Experts of a small language model: a shared expert of 384 neurons, 7522 steps.
Below are experts of layer 4 (counted from 0) of a mixture-of-experts language model. Rows are named router (the router's row for the expert), up (a neuron's input weights, with its number) and show model dimensions 224-279. Each number is 128 + 32 x the weight over its row's rms, rounded and kept within 0 to 255. Numbers have three digits each.
After each expert's rows: a language model's description of what the expert responds to. This comes from a sample of Wikipedia text that the model never trained on.

# expert 4
router:139167185118150056090116129129156117121134165094098143054046124179156113126125094170118156150139114120149132086135152114122101133104061096088159130151161182115152118116
up0:141143108152090083150119156140159133160130104141084135131092132136147208148103150104108128114149125144126157101161149136142182097145147105162163132167120155085184128190
up1:134128126125133102143123105157077184116108123107091149188068170146151162157130126118125159125061123116102152097126107129114133127143110220132105101139140102147153102165
up2:159076132149183168140158188124083203111120131097170133126097141143132113121155164090131081142109131108151152051125141083179153144182164153112138168196140150061101176142
up3:094137141102118122078173109182135101142149141097126116115111102100126163137085174137092105090143117114100134137162144138115126121066099130123157084084127123102160152162
up4:133096134146130145147143127131080164092127158147094175084174086120123206133117147135152146205138139131093099122090102075178129083114081140045131118163129110157139149128
up5:100063095167157136127150102066109077082106139152096135142079144148144133186123122134118202134095107176159142107154152111143136145153097096099097110104092180127152127086
up6:161149094133080043144077116082154126095107138117103100070130130156155124203100105128159122076123106136146156120057088100131162113080092168060105116094120108147137185161
up7:107066135184137078087156144150102095128162105116108061083090185196131119104176135199089134139170077100116110123185207107135153144159069149128113111147142065108142088166
up8:097103155100127057091101142174171114143121091089141070101091065110093123143122130137105213131126158160098119105119192087111116094141144116086175171136118166123137146145
up9:187131147178154114108129089129131149100109085070137119161201138127121116184148090151128142104157047121093113092105151149103132118126077090118194116156142141171126086171
up10:137152116057134143170106214118087123130122123111137150152105149126102108182105144119091132111123086099115101112150175146133101125089115159128152106174096134159112153133
up11:149136096122130147141144088113183121129120141141167121092084115094063106176116163146122147119115104146124126126084114155141095134093163057119074144139151192124136140149
up12:146145128148110114097106115140058177053142097134144121142192136143143138137130114130171111118202144084165094126119153102087120081150158075144115066152162138132114123175
up13:146158151078167109101114144098173106157095059064106090127075104168150124109146058116154180146109156164085113192144137151196083124099063121044076119099067134081131109110
up14:150138128087098109163080089144065159115165158089142166170132153099149152118183157165182135139120121105121138169138093118094162081209137093107109163154120184092046112110
up15:135105179103194113157137094133084127040143137139141110116149142122132185095109113105153158149125082098152135131086090126116131139107087143127144178099066162125153136080
up16:145169152111158188058112113184117111154129132126069109117109083085151126116160119165113118078146130145112147152098203110110110113168183095087165089124101147132152177192
Description: Institution name words. Capitalized words inside proper names of organizations and awards, such as University, League, Cup, School, plus possessive apostrophes.

# expert 18
router:124148149144169068138141092180127149129159067169146120132097120140080102113127157139139180072096111108174127141194163133130166146134091174114103157084118146108098128157
up0:112106112080072172113092148105127131030160167140134128120163113105143104138129152094118095186178135115088098122224102121142095166138098127123136134120089130105094109083
up1:130187115154128124060102098148130071076147113113146139133146119167125195155127113119153176158196103112102145147101107069132128110102168091159103122090097132100125127150
up2:140077085102090176122147107152145151140103117167158153117116116167123140121141162132157186109156143140204124124156079160125121100178175150142126142142139183117143127118
up3:105090059113172129110168130126120059122099124145130141145121161137139175126097118136072159130129148090158193134101154146100125122087128130084108113133115114150123140196
up4:137122155146118134184165103065063140074102121142062095107136151150110136120075134149155142133113109196152161128143111134177127158146150186110131109128170142085116168177
up5:134203160145119095095122083130112154141108170148064135083109116167163111124163144093099169105110135083198062098170117095092107096088129183150115142079138127120161128108
up6:141101070081116126091050104106083143100183088118087109112146145148174140134132121172085147193176128076089130122155099089122104136091162149069181133140081107155100152155
up7:123141184151079134169168140136121140155129145142139181100114130098191196175103135128166134098133076132129118111095106137171119163112102074136115150183130149077062117090
up8:128114135116143132119195086096086113089119099135096111165148160110153105125149153140070165105148117103118158149151119146188158071176162174069145171097157129033116150099
up9:136097166157126114146150134106157088160121153087078115126112078072153092157196143140136123108133112099148183088118188161128146141101094102131117121126142149076111129077
up10:208100136168100097150086121083043124088106113125080148130153129122130127098126142094138117172104119120119131142094097117131208167143077126163142079104148147116085128134
up11:170122192133169077119110136141151180156140158109116165164135117102070138119098141122135086148133119161110165136195119057107089096148122080190166148126119129082143172124
up12:138116158120148151070131146168128115101135094199141162150112162196099157131143155093131128164099164119093158085135122174136120127125120117166083141120131135089139145162
up13:113142170088131012108151129116191129126101136118117097151137112095202083104123167180144078132094156063153137164138110165112167051135136076158121132152145103138132168142
up14:120106153133192113054148138115141085139145089135118164131131117189107125158078154123165150105195130153136122130170093084096077118198127078130136181126067184175164089154
up15:102111146070140107155137126149158147136164171088150146099173099149130137117124102148156127126101097086164135146130104144126042161153133107131184109108196173169127183129
up16:094135174174088165080120208181139134140146188206109117165184087138119101121108162137105092112112162150116104139079150174157157181109107110124113106141179106131117118213
Description: Digits and acronyms. Digits inside numbers, coordinates and dates, and capital letters within acronyms like VSMMC, CMBs, JR.

# expert 8
router:133126107109118143158121128118155121088185078109138161106122124087107126070145123166137128071140142122142117153104065126181078166122151098111143121209086125158132150042
up0:198114094117109142079133144094130143054127134093135166130130115101138123149151076095145133103188116067103108110193082186073099133159143154119130145139122127132163149204
up1:158065115171171131131128166197127167190147150110143134142146144120126146083109131149130089148174134110123146091183107078153159190078170133132179187156165134038083117074
up2:152165128148094113143121095117107129132127132197115107108152061160112058155155172094117152179149161120169114129085108157103087182087155140118140157189146097165095160110
up3:123078130136117129213115113103125117173140107132134111190109063101141142097086138147116066082121140115111144098125110108163186140161110099100096068142135120125102150113
up4:126140079116161167079124168077178133082147145197111152101199117140101119145066122113087113117138138153106101170063062157182113065088103080103177163110154136162156157117
up5:139091145149145143161145094131055133129159159127163134164117120159187108049085081154118134121095067116129102142128121119191151155106155023133131171149121105142113132136
up6:099102190135149103117103163170151103107103150149142066086057100128093142110097116160125130158134136190145142119174080130091100168101149091131156087107142169153137170139
up7:101143058144140187145042135099115137149123132113173172137124094153140137109172201084182120151132102130117158136126136120082118186140208064108115133140124162119168156138
up8:120170145092145143142088119165169101080207093194160131113114156121173162143131136155114130113152115121130084139097146140047135199090152115068119134186107126192192171075
up9:124087111120150155087150122139129084210147142123129103079177154120113126090174129147148093136121161134106114138152126151111130132144157127105133146216149099089130108149
up10:145119159174123103152095078066162162115163147094081136103082081109113130140173121133119130148156137092093125169097092101171128090120160166087152131173111082132115129080
up11:167138112133149110130085160105110171125243114111192106111121088083121141134141191074114100111142109157147124104135122107143147129153150114088165137124141080107108117105
up12:187141093112150119127103121078175149155152124161104094092168126200105096114136136117123095101107112149084161133118117107171088154115122175089103136078156177118112163134
up13:124133133179099114097176149098139183144179090126146124126145151188140141152126095110156131181096087125171093151144173127166104137115102118092075127206110179134110135115
up14:127156140119125149108092074169140153110188104112086084147133110099127101140112085168104132123131108202148102142098079153113077137186085115116101153136104082149118071160
up15:063150139103124146218146114115195149165150145108107176140115100188151115126179125149149090108074123159071079091099158151106076138084168171081141140118082145172142179097
up16:100136156163142155111107123126151134126143122106144124163137143183125114113059066124097130133114112181059089140111061103147078113135145117162118144102087159129117147104
Description: Opening brackets, notation. Opening parentheses before years, countries or conversions, plus math and chemistry notation like _{, ^{, x and slashes.

# expert 20
router:113109124111155066159058097135115066147098156132091096063152117129162143145172129153144106085143188141132109173101080115067123149096190150151132152111112127134122153133
up0:147101085117130125100114142191078138130171166149153162143042108156137189137173104151106098139113157133142141138063112128151139099105069132122122153178085113166137100164
up1:114146101106182121117114099137040084117110133111083136077119154142153132217138147167136153132104178135183105152095124122116191115073152140135120152161102063174101159131
up2:136077124121113181164112091171069098106095116135178128192138146140171133171108073130067175128059135128101176129122092090118109037168147117100155107156128153128078126123
up3:104123149153118142143072101118078152145157085187143092137121138167146141162105151126148064081139127103158095176141149072094146127139112112115194135116189148116117137064
up4:124144092101089102120164147138116057102127130119126117129135153100132131123155139128138111136088128131150168137121084102142127143119129093131168121109155126102080180171
up5:098098113169092153127162151173150101114093100115108154146105126091157141096079075108127106131155173119135079135097101051118075162167122101160157156117163161111093112119
up6:109093074131108161149193178113126168148041180177061096149142134112097074165149139141066083154207098097125057090066076100124117128152172107157173069127119089095113070163
up7:146158113082138117132181140090116156172084121133088121105109146124136162080121181112089088154165128117158103121122101091110155128070140077178175137141133136193138129131
up8:112162066122159173152187117133122114145126204131115136122209095141159153193147120080111167083093089167140109168107087079174115137158163075114102103129148118112184164075
up9:149102167145165116133086113128193118141073161117146146172110128102165139127188085140113103120097102113075118120118083103160154160133130115100177149172141107092086080137
up10:135194128123079101170163073151132125100128105156143187067116097129063111110177087127112167165095100123152138109087086126136115096109121063143113119143166146110103095113
up11:087094118129098175190176127099139186113149184151138125118127108101158176123091073131128097106109151065128104148089094139072156150158071125121198137133087191095135151186
up12:145106064148103117150154106114097109117082139176074179139101142146115128161161144122117130125150075096115158170061092139093120122063144163143127136187183165089138124108
up13:122079122076143072102080105122098137168149136136129118146018158202126072137103214158113094118164129109176106116168137111107125083153087099087134116086069136115057148130
up14:107121100114081170128096128107123104165204119185088048093115054124159126117124108181089098138129160105115118158167085071188119112122151090148163125137110134123120141113
up15:224186066138105135108114116148106116137150080136124195118111090096122111157136090137136162172141119142116189116191105122158143092115113131127117136155178192182049162110
up16:135088092138119077126115137166152083100174098102117102118090124128115178157132181114116136118148153158070143102147072068124094075065145160122117154126151057185126098181
Description: Non-Latin byte pieces. Raw byte pieces of Chinese, Korean, Thai, Greek and other non-Latin scripts in native names, plus some unusual word fragments.

# expert 12
router:146124084093073113107125107099160148103124123082152059118112107170112104157147187183198136159051139117129135114154137166087136130159095133137071116110105117134141193154
up0:110104169159057074090111132159148125122166140124111119114073143136134167106173120099109100175185194165107182132132162110142132146121139158132155107081096148140142108124
up1:104138135080107129185149098143171154149090111133148149130183162121141105120132125127143152146088093135157134109114125121105118188140129112140149072134127197122098088150
up2:155113164110109163147096158105138138144144151109126162108089155067105133159120139147143156107148113114148094162122143136087169164130074175153201166111118143057137193126
up3:134184139134105113124165039107104108071148093155081130073099074129117116152128115098131103132110112119116137121147157115132144136119079164138159164168051162122136102091
up4:143102163140180140229158103123120153093143132052128150131100073181144128156140168073135185152132112140168150107126152113120034116137123093130152191123147085094135073142
up5:110144084111095121102162120063124092140087101154124127140166168179129123125157122150152105127114177095116172106108125160124147152227055120084085074144192148216131110145
up6:128122157086098119178163146146129111117214133133130119139045123140041136187127137169157116122074114117096174185150114132182070061151146168103131169179109162123125137095
up7:144116171118126088168083151124086155139169103115135133177130166085172137161135111101153081152176144150104090115117126137146191126136099084146093126112123092104090168090
up8:077151126104099072044084136104107166118123096150153157149203112141114163122051117116128142100108125169153111118141133119181092156159106069111129128145109107131165139164
up9:193108095144096168142091152161167168102134139072156104069125111119022105174129135090109102166137171111088125157136101155123105118092135145095156164126195113152117081142
up10:115160143173121179134162106132069159117166124120092100169108105127104099155185133120177095149154107151130064170139146128090174158119132138138120175177141141084111095134
up11:165082078117082119144128080109153202079104088077108202072103165104140084163136099110124121159085159170138098113109139130130118130162026116142094156078118061094161150195
up12:142097109185104126140101103133124112133159157169071180113093115109159139078097148127121152137161076114129136158110125088146135184189122122128166105164142096112154137103
up13:160125140121088134085085138101127057147102099161090143170082144169136160091180136094072131129099151153190152169077114169150129126097111106094091158077118162134120117149
up14:132159112125176132088125130138190158118115097161134149046162156218140140173159146110138080120092122113139134152104078104081083076170095143100100057114158129140141107163
up15:134160167173089105130083114132164136070083110071147139165106129085059131111195164130121102139095153134124146116192104185144118097158113128085094088135086134148067160136
up16:122210151134137146123096094097174162168089092125120110117137081135108119057100146096059128083153143116091120150126137153110077102152106077087126160098143149134105111166
Description: Common nouns, word pieces. Everyday nouns and word beginnings in ordinary prose, such as land, water, staff, eggs, space, often after the.

# expert 10
router:111112145141135118140087120086118116207109100141123145124147130117149151129157109161131096145105091121164092151152193106125151099101119145145129147111118118154144140043
up0:116096121126176140192131101147058094138119127121116158078163177156157114059172114169113144215139120158108086115161091101158062079151104152162116108113146088129186230131
up1:123120190116162074171128122116135151160120139133145086135125105165104069156152109093118132084062097095138093128119167143134130099165135098117196133178103124088111104088
up2:092067159088080057163173074096088171105183153114090075167115118195147109125165125121113174127120076106129140114225079173131088126058141141102095144132113132044086106092
up3:139097109139149112107126139158186097149106176131132134144138084176116152175182106087135093084189146115182159129117192178120136160154023145157133125131115104134088136117
up4:175117068091098110133158175088087062136095131128196134162145161159126172182150172079103126148151154128130101072168139136145170133144104177122186173155158149150123124107
up5:115095145132161147172155099139141081148126085116083155063110109136242137167127099184143093050137136151145089086086159133126129161118143146130130096158148162078129187133
up6:105097166107110110179076115101154068196136116127150137124124059154134181082155138127102125178144136177121141066153172175111115194090192191149149089143133158121123163120
up7:086127149121077149156109129136151153135132056140183131182132121118188118149140117107186080050136123119185145152152146126131119101149149098088126108128138117155109140077
up8:115158105132104133097129124120155155190088169069128177118136142081142115160124132109112070155154087095115091137091050154166138150146147101105062149106114066134144098123
up9:104151133136164131099127129153143141160119117111172109118120111152130128106060126127111082124203115166167125182120131091149144085089120135145141111113088171090130106172
up10:167135102123112156125072095151149099155143139154102156138143106176133159078100100141099174134118114068111145148095173120101141075177103075136087116168124129192144128073
up11:128173136165130133076102123093107142132125156153071138137135121129118139069155123172130150098112148088120071053133116140148084151111098092118145096009151150155156194186
up12:065065118129194113128138087104108132138156090168180085171114137088149156140092075119138109058083124189068114131118154185131146137124101106098142115113141212139034112165
up13:150100090099167164114116132147122116156098118069127089166127079127154114159161059131083085106154071153097100140089175092121149116160151109115116168149140052156141135099
up14:110156133169086125124145112163129142192134117108153061130139106129148148108119131130124141092093139155150153125110101111128127120122159062097137130135138099171138122149
up15:130161143142196093050154164151078154127172118131097191093131180183152152149143124098107106115182161033160133112066126106109152146145142106116087166135134110091101111084
up16:102094117081105120110114128119108125104119165127120194110162146111084082154153144112117086108128128131136154087121125113163125119172153078028130177074119132147117125129
Description: Occupations and genres. Occupation, genre and medium words in infoboxes and bios, like film, album, guitar, politician, and commas separating listed occupations.

# expert 23
router:114115088124123182075171165183141059092090091110176173173130136082154130103106106147090131155087175146136140103131122132147130119152158066111125118104125102120172088127
up0:144144127121153144154140161117133137206128095138139119168146179141129114110132068067072148169088121147135105120140136108118138121156149143113129163092189159179076095111
up1:128097141119150147136092107137142120093102119162132097108106115135160139151124104131122137135178146169128188182104108183119122111164080113054118119177107085169147084149
up2:085140164126108099089102104123187110075093139155124159110080156121089116145111093128101112165123101168101123105064159098111109092154168137080160137077134116165079134086
up3:121113117157132152125130108140166127074126125183142105168118171119123080111134129115123133146122169181175149121096127124189133152128153135131114137134184154171156140116
up4:126194140148074098183097075129176111149151136064108179168149104138132089168153150073122111089119119158117118138141172077141130095176148137089153147092136093117112105106
up5:121141152130101152141117100154048118139125142110102187084175132125099115096174155098156140134145129101104136096125117084160162079035151114119107145128168152135121132126
up6:107120142133193165114118118126158045163106120101147176130144113082139108121104129111184122188099110099072156105080101165135101131145106195101139138151119133114198113190
up7:071120075121125151182079126048108185141072105151108113115111125104150156129098079093126108119111152133085128113112179111107109121189130144105070108091233188145077067107
up8:112148105124071178140150127167148098094123104109127119175101126113104134181066143180103141180129161130103159111130097118132109079087153115094117152127168109142093128087
up9:065122080132083090135127148216113142137092114120127126138121126070129212142109131106105088125129144135188090124176133117199157071085096099153081112093132125131125129133
up10:102114109115077141139080108150136082154102135113168104107144126154086091171118152121133133131117112097136175110174110130174181122127157142116126117139151063119108150130
up11:114131099092184101151075120088170128074120168130139137130123134099121161118075165107092088168117131098172124158162139111143142143097078074102093129141166102175140143131
up12:133106155134138120148097102083135181129175131178145139069139182133160144130157139078134165056196116091128107113148148147095142111097173147142065152135110116073097141104
up13:098103080122136212189105096157140163107065113141136087132121120133109116114110122131091147078114173165092126125147069096157090105123174154126200133096085162163109184103
up14:102120040156152088129120157120099129155125141139090194127179108136130118124130141139131109162100140145126092065136113114060114111158168061100110117192099144101092143145
up15:110150091096151136061165110076130140179148115103149119167127175151133121161161169090152139117170050173124148126080155149124112126106212068102163188127146188064101113183
up16:116170149146073139162104101151187146107099141160128093134164122136085133120127053150196105206101083074152125150052123114148139123106140132106198181096126121117088094140
Description: Word-start fragments. Opening pieces and hyphens of split words, often names and foreign terms, such as Mar, Mont, La, Grand-, Mult-i.

# expert 7
router:087200119139171090090157135155127094128144143149090151137096114151104116091196103091078136098146111131160117116131187178029138185155121147164185130135143092135146130177
up0:121095106106097113118117131103125124117129134128071109104099109096176190089159106071126122124140129097107148134081123175126154136187077055116158120114099117127107118170
up1:141178183146133095182138057131157149073103133149130054184123099107111139116136151140139113076150119122153165184136125129160079151116118159089159115094152145123156126185
up2:075134135132126142114134161098127126100172134123097132120104071122156166152082121099158094099113144159129130076087136094115124154196148117163158114193199081152115127087
up3:140155137182069161100112084172152088149137106149135118147112083198143127156153118169121102136169191123149124145108085100031183144112142108212088122091120161156116101138
up4:119184117150147142155167177196095074161125112112088098233119126124150139086133154085065098162075165174131116145082140121102180161128119117079155182179114070125090157115
up5:136109119169110143090108087081137139144115065098102105091123120101113200104160155104109166117095079121098062104068084137155128068144149076164168147081160118114095143150
up6:104100082168079190127160142189110111216108138114072127140151137183100078167191164114083124121130154152088121090028144176090163114086114173147164139154128199154118108203
up7:169160111124130104131099099141141102129127112133152176140083134155087135150107112109083108096112179090078127162134191147045121079128139154127117088075139125136162152146
up8:124094123122105144149101166159216184132124152122147149144135134088121116121160083126135145149114083173148037117097135118120143078065162129150156137102146114205184079081
up9:218156136123144145074145111150120060111160189080153156139132158158115178136138105126131145104122171133066154134169151137152072119157052050165105092074132129138124122154
up10:138160110139171154123160130118121127098122126139156168098135069106090160169172109166137121113102094128123099168140157108114147141090126099140085153066189131111140149192
up11:088125080088116133155117168181141080100122148130166148107112155138155110139156138098072141130076154109089184079094114165132132080105176110132088086163155133178138108145
up12:151174089152132108114103132105148109143123148132093097070144129124100135143184183094141181098091126097133173118152074134120144142152213050122088129119135136172144112145
up13:103121179128122168101141089140160067117124099081103114107111080163079130103144147140075141116106086141195122097116114163090142064120123086092091128167146089091088128133
up14:080149136135174116127138144105126134167125123155137078109183081176169105120113097047177062141141154108158077159136175148149145193102135126130142126128125143131160106125
up15:114198134152090143136125114086176128136130168158107101145111128127116153140130163114165114111146087206085145110114054096154122160121118168133146172143159158108148117140
up16:127172131098146107183197121129144175115147190148121133129074080088160166155078102110144137053079164156065183106111188137183186126076118122177137109148102110066133171197
Description: Nouns after articles. Head nouns and noun suffixes right after a, an, the or his, such as location, collection, place, song, areas, -ations.

# expert 3
router:125132157089164144127141142116130138120127157149169150188060162168129087102079157136123138161174123157058111095125142139142115162096129076142160111126143117106130115149
up0:095132122180074164129200133189153153109113183106164122142160154118127130113048178184145194134125131143091152102158086095169141099132155186090130165152093105173148134148
up1:109162153092145085130084117091082133119123126159083108086103123138149139099178129122108091115058052167132137128146092103163062168161101166104174115133179124158120115152
up2:085083093062129185118141084130121140144090106158145120101204169175180113116149134134147104118172138161139127158158157158177136139143111117094152116104167126117125109058
up3:123175157135174092124138112137077129138160151082173166138169091198093090098092138103137071172078115150154120102128141138115117095123066062101097192120116152120187194099
up4:149118147085130177166113086121172168066118105152187118175091112135104123098147161068202143099131086099088091097170123168139134092085128126142191084094125123159137108111
up5:143154160096122077118112145091144120164102139102117152140137140168087150113053162085147082150183118137057089150158137149114117121103103132170134163115109089117125122096
up6:089171177119122046086156076106107136161122148111106120131149124100136220061131086164164089152141199074082080095181140151151180097176155108116132129134131148122097142133
up7:074104185087150199175110088123078046067141127147103173130159149160091157083218149134151133145127117111125133129047150117103139157111107172067140144101083112106144135125
up8:115159204143122096164157149102143153127107119196112165155087130098150169123092118161117138068146109086138163100116122159134168070108157067201168108122139080148107153140
up9:077163109119174101131129074159117090126116165138155155085135133129144104118132154107137106112101102144132168131088122131115133146105207177109146132103142120065162102155
up10:133125133119127119131131086128100125128105181113152066174129162128184117138146126138126124098155109161136163153129183084085068052110100112154131136163147196108107115142
up11:114083123108138150113139076159107134149193155187139116160140100133164129140096116096133090145135124187075075166150142116086139076131090073123115103093069130111123175121
up12:135088106146102191150153110126081138074114129071110141089136079129131209128134117098156075176102125139089106140211131119147089135080133109125104082130127142125141187172
up13:169143096198170162149149117115109136157144139135119113157152150145131134140154152159120145138102133141134150138110125198125054140155145093106152159133181138127130101101
up14:177145145178126192133089103084168140050159084119160096105165134190167104128081165061091095117135081119078141098094166135148171140178052082212140137126140110118146109123
up15:150132140159174099102194146127153169091124122173112136166156138151149179141127113178149110129131058183151145172141171104054083129113149121182115167111090057093150100167
up16:165143111156149195120151093160134136159131093111161092136071147146160185186134156128172057138106145136092212165214149142135099158109134165100127103169061071107099101062
Description: Surname and place-name endings. Middle and final pieces of proper names, mostly surnames and place names, such as Harl-an, Merri-am, Burk-ina, -son, -ville, -ford.

# expert 0
router:137101145157138086175152101166132129161113104219111109154169118139166163166140138137137072149106153133126134097176081089171094127224113169087137148133110087138176110142
up0:149126084144137140109103121085164114122161137128117192144106073164130191157085124110132107138080145140102110147132067132184092153114166155094140151135060117120146154115
up1:185176095089147087154182122118175184131096108166144140120186117143179156120090096105126126166154105129132106090141088085120093089167113177122143143201071202048054157127
up2:208175140161084099201192122189138122123173162206175112130100067107121131132133148138112162137077100142065164115139102122128141140181168103157122109124089154131127159131
up3:132187114080120172090117145159176181087114116156113126105076092137071129115151111156060145146104109084082113118102160188158179144107114204086099196106147158122131143128
up4:121139162134160095144108153142108123131046128119175128084167068100143143148155102055113216119203135140120164135123117126094149148147131156134137142115100192126116129088
up5:139152166187114154092176065156161072138150120138158123164107148121122155103176155144113138067166011125148179094161113186146113144130082138106105071147153133111130119094
up6:102135120120168167137133124067170161186107166121121084124154169144128133176099069105082083121115080107142110130148161173205145124155071111168173139128085149060138084131
up7:064159114084182115166112152123174146062227162112160157168166124101155104175158123101143088137087153099115152094080135100136133128096151115122161065178096180164077163147
up8:110130140137160081088059186153170174139132151100048163112123138113141124137085195104131131121164159099130179116110153100119065128113154122105168075111154101111136166139
up9:128151152184157121153125075185219122113072074152122152133068123091180152085126080109116080129170122132163098153111118162135142158146159133154079047095124099121199156144
up10:074117172095099091153133114147122116128095129136084113105158116125175118135157150127151130148084119152108191085155142173034151130079147116131144097156138128146144133182
up11:121120151148108195125112102121162140151114102174140153159100116104158134091120107145168139126096145127164113100134130109102069126131086144123107133121109186094113093118
up12:144111122119113090107144118145077105177074122178059100155093098127138105154164120136139125149147108060120131100060139077132098120138185050144158148084151135123150169115
up13:115123113134133133094171136154095129132168097149193140132190129174134145092144144114151120150129057109122128128109084158171126160162042153135088091151165109149116138149
up14:115153100082144100115115132110111102147108087152112133117172120102092161156196172157111142148110112173139126196121103125048152145195131096158139148172163169178119136142
up15:148141141167125175099070192157154112113070140136130120119120151188117142068080109107142123131124208120146150143135153080180089107115108140106148149150112078139183125152
up16:119137116152114093065137132139176153143037082104093096138146123066112147083113122103109068132115157074083120146153129100181124102158166110127069093119206065136098164090
Description: Section and row breaks. Line breaks and wiki heading markers (==, ===) starting sections like History, Personal life, Club career, and table rows.

# expert 1
router:106110094109126079160130160158084189168171080102134109110153112197123125087138112127172101115100110125142145127127121137126172126114095146162117142152102064054109106153
up0:073167128072106127151156121106097178201202113155153125096096111082156118118120085184136119103182177103073112185081191157158154133135132147127138166216134141162153127114
up1:154110091128159124153119133072115111156112187148174132119117094164145118091096178067038145161132151145104128106132109122121149138124140107147120146127158137154114131167
up2:137130077129047181105091177119110141125107128138103147058178103089163122160114131177149155156176095141160098117151170080092148033139066102104179186120185173100074190195
up3:094136158066191162123185083086123095116131148107144111163165148068144130115124143084099134107118097160103078104104119112148158097156164119096120133068122090130163180169
up4:220107112127071108076156177147130143124176159125125140135159104147146107119109070062143112132144166163151109109108100138091124157085091108111112160132124072123122140090
up5:094140101151154123127119095168134126150155110140133128119167144122108099100084084087130090124154120167107103135116121096127119127105106141158122227172142111188171074106
up6:123160124063126163143108160148130097142089102132080174131203141144099171131153156094143159135133130136108132192116089155140131135071150083129139124124148103114044110117
up7:129135065163209170108115113102164106140159116146119129184108138145130121146101131139158147139104199114143100161125100091152140115089158129126137088143134069126138124108
up8:163121089101175097164118130065046180138170129054147154104127117171124123189132091111140108170108100104140153114159109172074152141164145132127146103051132123097146098110
up9:064184160123207141146143107123147170103132151158162147142114079109105163131075113178135119193067083135160105186214107073087136117184169161122100078177180130136151180157
up10:151131150043112119130092157107096152112102162096143136095101107163086124123156126118114107126060125174142140123146109086060127156114126141114133111105070135119116108129
up11:089155112108104081114100133078096122124177128225126145057112170133119101147138083116092117115135096090111131136163138123138091074160100141113085150106132057100125134140
up12:120002144140145111122120116131133081137157135154120164112160133175171150072134161110160125118097120159170137120152121087150126144121133137125154167149171188065107147088
up13:129109151141130154136137106096104161159072087061131146064161077172119066120131116109120153132136111109187196133066130157160139146116067126079124152133107123083089089137
up14:118106118119117167141131157193085094141151175136098161106132166150112142099163157145099136163146157154093108209070094091134133208121049089173085185120155168099125146091
up15:028111151131081153144147197113121079126096144104091131124133139189148146135128130137153105142129062112145194115159113134055175177177171187162137117146177152123145126129
up16:105095100088146131129143113186111159096070164120164143159200179116097214114115107141098112093115190166191105162133090128094108096132100175136129111168159051077148134127
Description: Year final digits, place names. Last digit of years and scores in tables and prose (199-7, 202-1), plus country or state names and words like century.

# expert 6
router:145107109043136187129073152120188159162140165149112120110126147152118107148120132148123062136144122130149117082058132143156058130074115185121157124138093205070165159166
up0:159141097104098154092127145123049110103130170144169149105158111110144173164135133167086103119106132158121103129090097141139159097124113102134163089142116118121144150093
up1:068157192093224155152126139107142149055080123106204104140136133127133104152109101119120127139148145140093169131219140125165148105089160056077103146118074192165108196160
up2:129151127098112133143072145161139119143125161195153116118191141156113079144145085141106075177131109140146131135128105095155089156140087158145103134137083140113162175139
up3:136157122100098177167145123106129084114128101147092108150103104158091149101131176125198108136105105199123163085128145057088162089191113062121134114100084136126114167177
up4:118106126100142136170091109100130183148110118146162123129141115153108130116170124096142078136133076154126142127161109094255149087102090177115138155191119170112111113115
up5:152157133136130198043071091168132188106140114113183133185114114171071105227144199109166069131129143125151128136125196152144146126103063144110124116149153091045187113168
up6:113209093109093109138056174172137174114128100147089084091076114137154108089158129101142104096094191087141084126143090145118134115088131107178102148141101143143098134139
up7:130167143167124120168056086153102119145100188156164115064120134148113096121138129081084115130163120161204087163145172149086094150158186151089144133118132101142057080143
up8:131164119119148125105096179124158170093162109117133129124178098156129136127119119104133139147097160114132123119126138158197190109142135157125100167105167148090151098141
up9:126099128069161125135180155143191213102103139112184091102130099102142136150094140178091137098069065098163151136159077038026156135103125119101057124128082174122112138160
up10:089096104132118130107161156128110126097154139152124152068146120148115103095116095141133176135060120193123177103133135113044178110183082076104089177095121147145123121147
up11:143182123091152139119142087174122127131131138155154099174142143138165128133109118141080137134155130133151125192137134121119125104161063133130119151109132172159111112141
up12:186134159111126132160126084166170152057117137129142137160147106123162157168127146136093131114163183088146122115105113110108089170155121150123152151129117194028125133077
up13:124154130126154146138167116090176120122103136085158124128092119134114125146146104131092089167155155060144096105164128136128063128158085141143157148102169141129101120160
up14:159141111152111146089179124080079163153143181174146141083125137109147195161100137161152150151166151145152135075167144129124117165119147164056074113138217208124160184213
up15:230153079134156155117176138136142098111093137163163050193141062180103061123127120109113066110078181149121157135117175158101137172164083180091105120143113160148103153159
up16:101102086159152109160140085147113116142136109118100097106124108148105131128137138108165101092109092107098133176076139134118172163153077140093147135168097153106082097111
Description: Foreign name syllables. Word-piece syllables inside non-English personal and place names, especially Slavic, South Asian and Asian, like -ović, -ok, -ani.